Weights of a small mixture-of-experts language model, trained from scratch on English Wikipedia: 14 layers.
Below are experts of layer 9 (counted from 0) of a mixture-of-experts language model. Rows are named router (the router's row for the expert), up (a neuron's input weights, with its number), down (a neuron's output weights, with its number) and show model dimensions 0-159. Each number is 128 + 24 x the weight over its row's rms, rounded and kept within 0 to 255. Numbers have three digits each.
Before each expert's rows: a language model's description of what the expert responds to; "comes after" lists some tokens at least twice as common just before its tokens as in all text. This comes from a sample of Wikipedia text that the model never trained on. Tokens count by the router's weight.

# expert 16
Pipe separators and dashes in wiki tables and lists, ordinal suffixes in rankings, and football position codes, such as |, 1-st, 23-rd, MF.
comes after: " |\n", "0", ")\n", "\n", "1", "2"
router:128110170120145120167097092124154116084146102103094144109135160107115130150119135155095142140124144089116126138156120182128122114068141133120141086083137124094145143101155140138159125069109115154123141129150124105136129113128119152138098122131169127111123125120112137138136144156129115075118170117150144143146103112139113172149115099159128163138124107138130118117101099104152076164075134141148148155161131170149172145141112169146129099102151114144143095111086074100110148100102110
up1:151161137138141156140175089160150159122108140127139127129164119121130108092155068128103080144087127110093121153134132118153090098143084090128096114128150120124105104114131139088123146117137152134148128153074103080148124170137111116111154125142126161140113117159105144093164116159126122143095152093110121071155131094135137107122104150097153130129141164110133156145163146099119091125126126102132123132099181120112126154110137133113099132184090155121088103136128113161112133167143149
down1:081139124153112134145094151118117089095096125151105159087141122082123141106157152125109158158090157108094106159115120096172106172152133081168154173087090122086106135172135127144093089155119093105155149109118123163139115155152135165122113107116147159121118119163111107136144125153141123130148138130140154125129151125115112132089117108146147148130125102117112188101147118134084107127140134166140123116137127150122135135137170104104122132101120160164161076153128096172139111114130123
up2:120106191113152144129139148143135165123124146140134151094129107081122084158167135158133101190126124129149118120130117139145140166121140163142149130094145115140186132132141117139110130108062141149062065134129127106092106109123180116146122143125135102125136148085108120061141136114141130146135155121109106132151139147118132132152142072177133099130130085151097103090109119145146134091149114144154127141153111124084097127104163117147126145140102126126124114102149140097141131124098122
down2:115131112127115148102164101106120094165085161116134135127141141118120112075069152153110103123134139124158129139071141115116143117175120143152154130145120139160171112127176111116080137160086104104140095089137140114078131162142154123074127120144106109155144147134086126125118126132129117138135106145128162144170137100127102096098119092148105170105094157143136163145112101101159104185149138137149150126107149128126152098145118124101111143177131137130137120152142159130141089157147095
up3:144144108147121125123127121110121153118116144149122137150133107096117182112139069155141133138156122134133121131145104173117112165177155165094099126128174130119138083113129109133106192118117168130131113182122113143094132126097097115140136139121129163127131129137157123140129090095133114101095128142091130119120111136153136138140160178065146137129106153116178144144139128132133158107161089112048148120130096136106152146133138108101087145099073104131122115116108130133133119140120188
down3:149121163110166116137115114119109121167080137123109101087103086126133098115114085176165143117161136087095083085132115144113163119155113121146126106144147166138106142091117175134099107131110138091119120097104147135147158145150149145142139130123138121105143139132105097148162117159094147115128153132143146162124146109130174130148150120154141117106118126163103146175152085152112102126111070133129090111147092147130129096162165140133123160140096116117142070182153128118115147124122152
up4:080124133132169106137128122141152142109127154145111095206120110144149164131155122116152156104131155115132123122151092160192123117128088112111124121139157106119136137132127151124169169139115127096088115126098147124145118159116136144132170127124144179140142167090108131136084117101123138093073143119111126120161115134106148149118150096155148159135158141082168095138166133133124127114124120126105117159082115131113092110153140116121117147093086123114081131106129180152136080129151103
down4:097105130146117132093138135122144157139165128157103098125138131147132136130154140135094125126136156106152099141126101150153127123172101137136127149120161107155157166114139134095091102094104164096111087070112115127138132110151124134136149118125085134173130138133077125128125114145103123153156115096127093127162164135115142113097108094132142149091142105120134096126163142086160137149126129148160167102081112118129154136127167153091114078104125148143162160127112150169169099140168060
up5:125105155123161177145130081161091132132089124138122161136126171181102141135157121166165088095118118120162122104122098116164113119122137110093129118104159131129078121127118100123166099101120127125122123154144078128136121137148127091108139131125093120152160105120133097103130146144124126160105132105149140134099080146147143117125093133136102095179122133105099153105109148082149121142129110098171168131174156147142167104184155135146090123103113092122098154151141131142149148133156124
down5:155092140141136106173156096169096158127182135154126094103171111105110135150131108099130068121115158139135148114144131165146115139121123130143170107117103094128138141123180096157164107146145136096149131122139134150111102118111107144140111089127121141159149082134074113116140127129146073148096126115110118136118116130155126135174101142152087144157164137138130171122148165137133094136115105177119073120124091115137094137109165111157137089133151155128137077137122122121128099119132101
up6:107097135143106146189116135137134118114132116094165109159166119107184162124121107123127128172156155142116124134138084126117158113115096159127103177113159138119159136115102133115138138107105112113123114158155178103115108113171128136152178073130125103123069109098130157104106143106120121074119100097143135119094101090149150128134139132113162137155094110176137160127161149115144114135157115084137121134121132126147164128137146141150150141149149122109090135104137137130075137151149081
down6:092102117106124129123144097188125111110128138106128143105170129117144100169107153118103141126155163147111144159139158181131084110105119119123145143131114139104124150152117142138129130150149156106129134138141102128134113075162086162138104116103145148140141119139111126135114155137132147143180116116172111162140165123148060110134148156106111134164195103164112086123136143130133119137106144125077076155104135127151162132135106090153119097069121095142106113129073120119121109140110123

# expert 22
Last digits of years after 19-, 20- prefixes in dates, plus percent signs and coordinate units, such as 201-6, 197-9, °W.
comes after: "201", "200", "202", "199", ".", "198"
router:117139115153114145133169107155115142117148125186176134112121181163139136063088113114102130168167152171127095117160140121118157116151121129086145133117134162110139149099151131149110130119136110153097158133108145159144138105168153118156158103114170113123155109157088147117104111130121175144149158121119138115121113182083111113138130129109149122118147146121112099127083110158125159129150144167103127135157086094142101122097136099142130120148182121147129096166140093114145138104114112
up0:169142099099159139143076124144109195115132135122126108139120137123157097169140130097142150158093119118161121119150155149112149136135134176101132169102114114099095123153115126125105161110101107121117134116130102133103112081143151144153167103154155146139157097105149104115117108155149100099157087124099108127137139123140127090166119104112136075088149115122137173152118128135176069131112165137134152152129103132155106129132086140112122137099113143134088129064152116122084126145114139
down0:115086157137153089110136092183152122110104159104135130137130112166142139104151103132115131109181154091161119125127136125125134180109097153147089103154106134130140108091111162127109113117126125166131075078172115126152126151086162169121149158198144160087161113142121122120101167136109063120145127118125107080146136123112122118143092113136138159093111116121120154096126143121120082105123125120107132136130135124110146156128146120151147145160132140129164097151133123152124131152087119
up1:086114128194119129128144126114126105117128125125165131103142155138097095162157106169151127150086119125126115118101128128150100133053132136142131132141159126113173134117149093107139164089118140114093136186124130159168078120103136166110099143180121110109163105127106124143150137134070147105122105148108169129105132129096145089113109121164130137121112094083126116129149120100127151139151121173096145116115141148129107195132092113136162126103124147128133128112115122101116141113165107
down1:107108138119119110103141109105151121091155149111095103132136126096133149162154130127116160108133145139141122141107148115139116091152098127154155121103084157136165177111144115146140102135079144112171154147143123099168162081150150155139129112118173122097079111135113154120122126127106103057147118133139135145157146151108096106151157153125143132110103139117144102172158130197125141134153148141165115122172103114088096143139096162155134097108121087111116088104119107142130123127087148
up2:114137153158107095130146118185098111164132147128141113126168115166117083113202129101150109102139158091173139159129122144112068104161139150133135077124150128155138122171143103130137160156106144118144151145110113114119145124178104113100175137148163151140153081167107147115090149149107130128153137103107112109103111136146153120115138140135135120118133137136102097142129114123116124140101112085163133116088113121091139139163137176133108116068112163120113136118114108123110146102109152
down2:121094145090104133115147143131129074123150121161100129139165139104136123132132131170152102156121150122145151167119083115100108121102144126142123144101157111160154188117130139140088100116122094130157088064157109149149116105151093143140083119119126139133164142121100139166104162136146179160148134196139124107083118122088174131130128133134154131123094148128147124118140158143106130124139128129154153111088079123128116143120126178161134094091088124110132142150120111095119131122103103
up3:152143151193124153146063145115138125121096153148115146115139116111126159108134104115139108119111135095116130123120117129108071186128149129158141137095147143118139116087118141134085142147089139122124179149126106116129132115157094097135136149135125143127147106143134149136140120112075087114173123077158153141134106084134167135170187124142121160162145114125148123117148133101126092126116117135109182082069154149143193116134135145120120109142144097146115144121123133105140155110128149
down3:118100122122124121148135125120145122147113112123079148123123153108131079132156157145140127091068098096091157100139123105122123173149126177157127132104100109113109114109144114149134120124105091109161152121119141132127171106181153132126118134155129119133144127129149169140105138136088081157150110125136116168136116108143158198129118125130139125091153094143178142102110131063156127109115144126140139090125147130104121107115085121151138088109151145128145200125168125098154127122177122
up4:094113127093177125151159131134172107103106143127130149127160154125102174148152103113072139144165134096154115136119147176126072180107117122096124123149126127115082079166135147115152149141134124112094086117137160126096165106105143154099152140104134142162157105125113115099100112099167100140112115160175157122143090126100118138121154072165134086136119136109104106127086153123123160141127128159092133151114102124126146119145109128127117153165145117096127119109129123101111119107154146
down4:113102092123166133123147164097142162107114189121150109093088126156117111126132127147102082146089135159098129095179204161121126112106124148091113136115139156138121133162159095114141151106089136100147176134208122129102104134107138116118092127124150153127144127107141168118135159146131093129125158137108112128139131142123106134125135118171131106146134091136167098139096143106114113141142156125115097101114131128165108151159119149120143085126141153121124115125124138098131106072098152
up5:167113148126168190164152089143130119098115150080132116125141126135123097126132126109138132149177117106127123145125134133152125123119121121141151119106179103088151084120117097133149141137169115128105143148143132139137091128138095154088124153127137128130136154120137105142104077086138121126135144150119092151129104144137083139069102054173114150127126107120139135104126133111133106111142154133097128146167125126114125087131092108142136176164124135120110128132146154127136139114183215
down5:109134095163119102106142128109127098114173122169121177124080161119086116126138137145172090162137159154143112165121143152152093117109135148084121057153113099150114148115183128172156163095123114104141119178148151131138117089137141146105123146077139105120144113101076124145158136131119148096123166111138105173123122133132121143100130116142110147124113158071130143125140105132124113152113145130153120161112138095126126161139112124098145128151110157147103120103155096142143097122086120

# expert 5
Sentence-ending periods and the first three digits of years (199 in 1998, 201 in 2016), often after "in" or "born".
comes after: " ", " (", "–", "°N", " /", "Note"
router:136124135132108151136181118054127114138137155128109132093144142126124143178129126130137092103113114145059143174145137130117129182145166112141138148144126141121096084127126111150119138107079136117138098137184139085103153126121161121122142155147139082120161156123118103126119128141110109079133181163108125097134080126122153106152191104125160123141118105115146140109154099152098113139142143177116159094117113137142119136110129158113152127112157142078135117145153140130123093142100129
up0:158145111136163130146146121131143129122115109139126143206112192124124126145141152155145146148108142100120160138098123134172126142084062174112140141139133120115148130169159152072154103129136113150115136131121101130117103097122143129150132121144141120134153111079151090102146101150164133103105120122150140130067141097158137137106109144135120107104102103096126152153085128134140134134102180090097134084087138137129119109155091147106119145137124141142122123138155142074110157136181137
down0:152155120167108146100167104170156134128128106167122119119168086101086124109131126125132173103100115137096136147091135103108099139113127127132168136173098107118095101098120122101168107153148111141140113162152157166141128136127128102138145165162154127136141141133157125147153126120101119076123114097118155162147163155121103121119125123157135118119135102129142089122115074135146126122137068111122128138107059119107146150127117112080107166150149146171102121115088145171124173125149111
up1:064187113124099089149129157136133106133102160136141133113112161133101138118143114138139150169106124113145131122062116145143064141085120091158137116108124137131152166131106139132111163114170137106106150154119087118124088084176099096158116091158129136126089112125178095114136118115128135135141081136142120118112104137084137149150136125122129112115147116084124092115137111104104104119136147173148105128142081175128120106125108150094134149102145130158139127127136148133106135078128147
down1:104123118108158194126116099163140125125103126122135135152090137134144125132143116106122140120124184082160096106073133159094107131164078162144136085153114169080158110155123109118094135139154110122106085121151183083149142101129098140117112137130112100097135169137135116103159127151130140130149094135065078125143157144126119134134092146150109098157104194157094133156114123131159133142109123120109134132135140131134150147110136152123112153135123164161133117093138108136125127148142118
up2:139141173180111149127122152136082157149122132103142143164141113109146134110106149185127128141124096160139152105135112111121093086134131137158099128121091139082125147095119133101120110109114138172126144105141152096156110139134080175113158139086132099154089119143114138108166114123148149109114134117149118146129132188165104137096095131088099120128142123155137170141145130120109154137124121133178137120175133094126110111134161144145138146073091157119122156136156100145182132128118177
down2:099123102080173140166136107133113102086154099142099164138096138122172142141094109117129129109187121151097069113134093174134160148192136133153073117171140143137098099161142135124100144088151136149104152105110155141110186151108125119174101124128121090138103107148161132146150115097167153090121132126108106087129112136107128093126150131144127110141123155114150120140133113097134127149124125116136116131117154146117137123156105110114139095192131112143123125147132130133139086122130143
up3:137147122184148112154086134137109155129093114135125153126119069111158118112143128163104108126102145132164158118126121133124168156098157163129099128090137145092107131086150098130112122079141179142121105123097110114123126137114122161170106080133112146113090120143174144150127147146126164127103128102069133097139141120139102137121090113146108128130135144138142162171124130140155135142178116129145177144124144145136138109154123131100158119178087154153137102109085078134124181117133127
down3:114172137140137136162092097115145160148126084180100140140119130142109104118113133176130166108183146107105070098086097120091131100115082117143106112112094170105172150157127162116153171173120091122101133158097151149108137117132108134114105121132149178089130105147171166139096125188149115108117099154115143142138144132141110102126105137102118121123106119111134131142081110089132129121161164107138122114159155151124155106141126112105135112109126140152126105123161147125139138117145142
up4:104122114135140146105131140145123142103135152106146130136127129164127150111133148103094124152142082109129112115138095088116162160118115139135095165055115121129131118123154149145133158200126112130115156115147134101115134158086150092113159098128120139148101089162164189130111107110148138093113139125095161112154126149121177128153099085145128123157113115088112126160135157097143107142097116109126077163099162129119166113126118144137123120115152130116141200130105077103137099127128123
down4:107063140170127135156136133076081144098156148124068107128115115129125140060113104140129167128119095117100138121137088151123124105176119126161099192125139157144156090127092140138127121087109109138149135132102136135104132132153138107099134145158156118153141143130125166119140130160101134127110155102116120130103152169144137137101118151122139104188091124140139139132157112158089129137154124130107111131129111147091102149109158162135115150113184099105130125164151136106086130149146106
up5:138117122183102196133096127118165127136143130167150158101148139106109099155114106102114096134138121149151118087134101116127103165162119126130122123114146174109120109081156110146132134131134128124079108161143120103090128099137109118130141148148177148115125137108136155104126117102124147122081119152143100180147126178077120168084155123121146097142122099085133151135126169146091126128093116137132130154166146147124113130116129071122123150204131120136130117092123124144102133126142160
down5:138110124118127112123135124102118128134150137144147107144132176172112101112138180096149151124102156102154104133126130131115138105129109125094100098134157104140122171110077142143175136105107088122086147118137119118144102079116131117094143182165111124110104116160161104143106118160102130168097137166125171146119137114124127137092139154119134141069119141160083114124100109088098150138147139117131117149122110135107170124131078129162118140182169186124106099147118150155134144109136157

# expert 3
Lone space tokens before numbers, mostly day numbers after month names in dates and figures in table cells; also table separator rows.
comes after: " |", "|", " in", ",", " October", " November"
router:112165101112106127101098122142079128164126147166113154114157111117115156174145091130099080108139140131123104124083125128136148148125110151130109113145155129157128131150131131120097109140102091137140125108141124137130113123139106129129107132139122113096130118134113110094149066156113080144146088100158147122159135126147127133179164135150152130164127100127146112145140133140142097174130102148110087090126100106092154136092133081115152123117079176127077111187105156102149140138183097
up0:220092124132110112093118123151132135141105146144195131150116090116150141135129093133157122140098125156155100090105131111104093126142128140148110124156095128097096114160098109114133095140094105157132126165144119048140118202154112131112172126121109143139140118126120140116117122119131131095122140106119124104165110135129117126106149111138121086117102109082154129122215124151132142121113161137094139126154136139134103106140158104133102129121144137118128129124137143117155140119138181
down0:137108157156129133148145089127112151140140137122132098135115129184090124136126081124123134169128138085170117165139087145106122175118130121130128124124156108130081169104079139136120122145125126110101076137106121130109116132159102146087116164105131102154132099171131108152134125156107126127160139157152120136120130126140095133111142160153112174102130153174176140097098127190149102117162121100112107069123132093087158146122127192146127132100115102109143153127130138118097124105140116
up1:146166139123187160117097206156128196138130098118160144128169154119128145146146128137107111160132059088128129133133153129115108133148109159107105141138149142135142107156140126072120120131147138121102130124120156147150126135101147156118160131147120119108118156087132110060132117118143153121131109159149115151134166097119129125114108111130149115111139128156159152147125126106139135145095126192150190130124158130127120089158138150101141156089150130164130124116137125109105103083134151
down1:131155146085170090182153111154111076099121136153135152129148164153181146061159155108104126163095130115116115147116114139123141111144119145148076119099141094132126150131117112177119086152133105114115128137119093125128114150128140108137174129098147087108154152151141147173087089092124148150125167116101129088146109114104123156128129134140178089133122138098172135109118147122147133097140136148146106099148124088101140132093142117125131086148144144096108169125140147120135130146126127
up2:108091142181139136190082126109130116101140166129129124130134131124126140074136074123088157122112156120115126149154156116128073108144124137149115124093071186131148121139166148108115142128109187140144136142130150123115104148135157114134195141166156124144111121125126135109141160081102118147164130105076130135128133136106156148145148126148143095145142106142115111147167111138110161137153129086178145143102090139147163114144127124119144151121107112153159122126138078134115112130144158
down2:121077096191105124104101128113180122118164139145128101143145131145145128153188128149093127180130095130102127175144148144103100129080102052128128146136125119125136142141128162127184135112123140141139134167123094137096126124133122134128146133144133079091129127130143128142116142168105145130149133143166148139114113092108122124127128168120114124068172118124087124125144072141100127145158174134109118128104109150155120117157097149146127143135132112107101160107132101106110103132081147
up3:131138135153114130098112151200136156136142116135128151167080136123143134113131128140140136122078098172136140145117107095118149109148146174101145143152108144125113155125139112089097126127102131169099082119127152131152104143134098165111153143129100098092139122145136129087141104141112128153078086136104120128119144150122172123149067154135130138121116143147161177158139105141145204138118127127085185117121136134193122161128123106129139119139144144141115134135111167158105141154129098
down3:120131129148122135170129087135120139097113156127136127104159145126128067122145110091120127138157180131162104114105104139099141180168104120114119095129103149078111124101127124130140154128142158161109116142087146139161136093131114106116081147117172155157161133156108141118102210108126142057131135129141123125136105145089122138139143099132121121134100108142105117151121155165087103092116137165137158147151128117130177093172135149114114129092134163142122100121122112121141132096115155
up4:160161164115196115163174137098123155144105113141115098108147136131111146101131120151144122120146134151106132065099117167123128124153191119176097156115117114086128122134108138149150118151104176131154127137120136132129174151176106141135147110158122140132144134151137105153130119103134151119140097147092147094132134164108163123145094106136119091125172160136131116126115135174129145135139106144075106191111094171147102093165164115148120142137134093120133154118130131139156133098123121
down4:146129150131138152113121113161185116130104102134114106106067153124109085112105133169087132104140116139156066125094093131111135191109100148103140124159103146119115126122148127118153090148165099161142152128104123127115162099122159106147119142146136118110146155134109118136155127124165142129114101159138151118170136136155172129145078115142101110167110143087129169141051127142152161134104113126108131148149112098150084078135123103160148140103144119107121144144125135134164126111129139
up5:143147104154159216125112167139162144098093114104098153107133093170169166094132130119128128130124137124104121057144138121118102156151102151108117114134138155109131122124161115133123139093114087133144155125073123136159126173126153142132167076124120120142108130133113131125108123092093128071140174107127131144170117132144137131151141134140143141114128149111131129098122124130142153164151135156100149113139117102114152085143143105108104105107130071152129105104146127151119129073083125
down5:113158092149132126105137101144147137152149077121102129132143168150116133138099141107102153131101150092161116106151116142144137151140103125094147160061087155128090144096158112129118114149124096144118154125137176150134169124118114135118136120097159149192126102114093154075127090111123107121150136130162142110104135128116101133092112140147112131150100148127109174113108108135149095109141163090099090105159129131151151171078131128134129160131168122175141131105116092143159120127150163

# expert 28
Numbers and quantity words counting things, digits in figures and list numbering, such as two, several, 17 fatalities, 48,000.
comes after: " ", ".", " (", " $", " two", " List"
router:067126132144142123154162135139127089130098126132113139140085181116141155084119114177113149100114116168147112135098089121184132098167161116130116114091088114125165142126119114163117122110103126133145110136135149121115173147180162157097125117130132147096108118090136108124103148128134137191109102180113115144092136127163136123133150112097114090152132146132127126105137147123123117130121110117160175127113152174146119125118107102123138121125115163176128098147161105186114123111156096
up0:163078134101157083162157121147127113133155103108152127118119153147102089142131076119125139153125107107137124110113089133102126186092100149131117172113125103157115117121172150105140151123119138151121098156122175129115158084125115152175153131154125166111140136125114065135136132110168083134108072125105122133127109111149122121142132060176097134144147117135146104091132149151140118090117139158096138120112157170124092118102135143134115149134134102136114135106117158141084136126159126
down0:064136149105100174121118092105145148153127116123164135085143130182115143154118099142111162148120139120119110130086137135134130141134156135112130118124144125173129109114083158156119152129173114144112124111111112166126122140131165134070103132121074101121139111132122113118105145143111161152139114200145114139170127164130109106089110121103124121170087115116147140107106187105129112121089130137146134099151080166159167123136163103071115130133134123151122124137134153125115091140115151
up1:109185099116165149151113164166159133080124140134143141118131123128081134111126098116114132107174151123139096140090132108099090144142062147092144114123150154159130111097139170125144132106160137110092119154122148149091141133141128124129130131137136137190147116092125151161170120127112152150126136132137115176145112138118162136089099102138145116144110125128090124166158106073094108146121126164153111157082136132129126078177114114100104132105164140128129124138091107125137096108102131
down1:143133134127135118105145122118152166089175089136080131144107091120157131147090153109115152144146094110138135119082124117121148114145142100154123102168162178181128138155157139138152117140106094121114137154119177123106123087125144121145122141165150116131134139104157117186144128113151127125100075090115131111142134128139122096081115115140169116082090125104161107151177068100113117131112139127103108124112112153153123113119153133130143157143099133147101116157115148148085133150102177
up2:160120183197150107102147147127110123143146125142109209133133145094144133137128156124074113138101105137125151163128102192129083092089121113147096146116145139099136124108152097110168152146162141110107094146122173154158113129171116154099145111112113140146089140161166115124104094099149119107125131135104131089119132142159121144107139078138119133093109131164123139146131151095130152139118110147158138135126125118123121149113139125144092124101096159113079159135128152131123133144091131
down2:129162122140135150104094171134111073141096102122111154150142164145170167123141105103124134112136086132135097122143135133178112113103131128156141134140131090102159149142133147111123116177142140161111106126112142129154135139150127156151135108126156114134136118165111143146127082074123116124151194142119124081104161169128076132127133106134137126175138087112103108157105106134153094126083141139120124132145127132100149158093125102186141110082107096108115150146135152109086101086140129
up3:135100139151162102150151092149114132092084142153137157151099149148100131098139151159133127144128139126072132114142130150144141101118142109117117090113123158118116123106170103137126116130207132134089143133120080122078143103167137127125151156084147117098114168119119106126089135126147139115144113101134140124129151115144127113151120098176122112111095082156073082103116136138130182139129140170144171068130098111144124099131121179133152148090127129095136126125141123093144133128119133
down3:104131121128077119124109131104207112118115157130109128090164110102102090117140133084128141124135108129135104116125097112116134146132112100137120105132142139144094126141159132130145192150101147123169111108124111132157105150148096102114138110117113141093125134119132161138159109136139071137166139140141151169154174118118147126146122167147134099077120154147119126166160075147122128126128123134097134153130150081145127123096056150107148099114143094141136130169123124126150174155106179
up4:111148124137127093139133112154130111100152140167116101124137142128147148105116105109108133073134123119142140119110111120113118138116111105099077167106118117166095149159130107097185137153170137173095117194129153132096117112162137115159149119154174105141127127081102148079133139133156130115102097132154141133133097122152135166106134091168142107126119128100105103097177148133103107145123101121135153169121101100138161094136193142110099137157111154096172144104131112124114152139142138
down4:089104140155127111126140114114141136123116085144154110168146083126106121172158151156140121179059098117151106141147108117145108092153115128125106134120121125139164153120118133138140161095115139121121118107109058149130114135128166128195122149148129104103134110146177154134121140138126150115116102098146144142120137132122116134114122137149159104162142124090179109104128142143066126131120125129152101179127125109125119173124115117121125167171072113078116151093118115106163154094131138
up5:123131126100104160132115136159147144130069162163154137136133091097139150133125096154112119141144109122112146077129138131138138159109106108096116138139168094149118130074139102116146127137120108090115138124155126162151101140163111142125217112099135124101131179111118105132146085111140119099143150131123074142167083144127177151132155099126153086168127114112117134083132110128115085123151098116126135143132138108132115142153178122142140140141089095176106148116103163114143102129143117
down5:143170164135131104094134169117125122122136130168140131102111125085144121121125133111128139138112118158083140151161170111136105121119098135146098159103133131153090135168120142157128139107116115137086141129113163148174099157120140128131145108133142089141088126087112093133134137119115149167154140050159097108154118194108110110150134129134135149158083136186114107130127096116114121132151108161111158162106096147114118111155075139091134152146101109129158115104106128108150100124120173

# expert 30
Single capital letters or short capital fragments starting proper names and acronyms after a space, e.g. A Chorus Line, EFL, FIDE, Köppen.
comes after: " (", " |", " the", " \"", ",", ":"
router:139136141125137067133105123151106131143113097117184122157143145142094106139145121114152132107100073129112111102115138155096081141136172098162147124113114100117111145128091110132115121110123096094134154108164145114130139151137116129108141101115127080122142157132192079119148121135124141160150154107106133117095154139135113136103125106143124078127153166083138170117158070130089137114106112133167112096133138097148102152130126155160102139167091101148138123106122150147104099173091139
up1:127165117134154138147177136130125139151118153149146158163153132177152151114156095132093123122142118151131109097119147175142096131119121113137168175137119130122157122129131147086148098100110113116103144140134168139162116133074103122160155108130113149103129146175128085118134157123110125113142164083143095137124113164142130135124149099152157108146131087136136134113144133140135075145085086179139115130145126094112113115100197112149111142136142100105136116124089152081150097153100174
down1:123121144168092121127076134135171141147145121147057135115131161096137065143121098131117161153153124095133090115122119131128165137126132103139163114141106134147146146098146123108108118181122092140120161189192116076150164170122131136107136099146122120128167141126124148140119119161134134093164151124149115107119131119124176119130181119130161107103140125105118134137088144102095130114136145118123095094130092134156110117124096150135161094115127106138128103094164145109100119154098144
up2:100129169151116106109125111144125110123124098170132169142154151136123104150149144110150156135119131112133101097142120126138074119133117150120159129106136067136144108142118127120140159097150177121110124129123134092151118110102149105152124115178153152145107090121159106101161083153083110129138099105131087147145138092140091169161126079112154094062118108130112138137141111127165139141131095150169102114124094136126119141065116142153112138119111182086146135121103149119114116139133169
down2:157184148152127096161111132121167109129168120143142122153153104157110130160124121142160107139134073096141126109122093125112158145143102096100151105134115174120119170133095117105118146105118113128131137111116127159130161139151160146136123136153099154147151148098129103123139112068130186119157130122140142149159144107120146118164148135094136144133129137119154122106116133186145108069118121155101155121151074130105091110133131113103090097110087113127150081131125079152137108126077159
up3:133133104194099153152102153158148141082102151121128105117132135183107142127136111128132125141116197090121139133155147134134118118104096107122143084142144128153157135140131106138119115144155132128094116126110117150107131128150143157116112127117184119166154096167117141116164098149095140153104139099142153120177138128115129098163135097086114092148128120098093132141059118146126146113083159130099177145127111103135180116108103130162159148193141130143114130136121111121102137122111119
down3:131111133125131090108131167124104128112120167116125151168108128080105152108112134106127146154125082085099118134105131163194125140124094142146158117129152109175139132126091116118128113136129094104132139126094125138137144138148160128160129115153163116149166102111101125149121108151138177117119128122117116107148105159142128131140124116109065081171152151132159143125112182143103139138090163124085166153149098132111205115164117120142147125113109112099080144118136115126134088140135086
up4:111142194112186124152107098161137173158130124124114136140134163141142093105146114144140126101101124105142093111152115140122138144104153160121132130141132141199136126086101158111140080116162123172108139131126143102161147145153066128132142121116143113152177116143139110113103123167127152131118121125139118111093182088128130146130128110151122121155152117147124120125150122131122126167135090113158166139113145108155115144103165120171107145180125163131106136116122104133076122187092124
down4:118133129123147116096127130120091116127151136141157178143122132117143141137141145115110125104141116180118126118095126111178131122136100124170109179146116125114080109115114090140167158084174110092114171118116092084167136131129128092065137112114179113115146127146131132152145103105119113107151072133113165099168106121152162149129118134109138102130103121142106150137113104131139102115150093163130136173141073135141143137153108105139146156176113109105163149107126166157091149140111125
up5:138143173125084171172135096141145109102154129132128143133088136141162131152160117155149128165117160136149147130124177135131126147143116172094125113139153110083114095157120113121148157103123155112099094158132082115124091120170141127129146110081135130144141087116112112119139095171147150100140143163116142109141071103162137142152102130089109085146137107146133133130128100156148143069104134147113099150154127111075120129145106119081110130122134140163128122139121075106103146150161110
down5:111084133114105094110161154115124125132123140123111184130142135107131094109109147129127083119112096090093144134123172113133134093104116137163174122106099132162164117115079126155176161145157147164161118116140137109165152165122139122101099096145095131120127095185130111169123123121129115172178153108135156136122110125063129142124117096138113121142128125163104100102150126107132138135131120117096126186106133131104138096148153135105136107102152134142181133096123139078154151129137148
up6:054141170146095121183119104130122191109100140140137138161141146099168112132152069130129161147123153134150139102155135163131154149126115098117116116154097131139130110104126188084115135136128164159139103125113102113113095141134125106146106121144124085130144066132141114135144109126139137113159114133147109165134144087146103127133114110127157131133130113143135107089136123129137113138170111140129152151095178171088102143095092133113105151167121142132062167107130120131120144113110133
down6:155143123174101129105110152131115122121102087159101140110152126124127123124115130148146130132171146106163077144116138125120152089143139150127148145143142127094137125108125109146170109141166163132149073138070131145120118117121157128111132084145114099122140156149156148131118131127076115120107112087137132095170104130104143099157183171124151151150143140104129109144112160103120105101172155148160153083130116070087151120123102096165086146100109095123120093143142152160152126155109126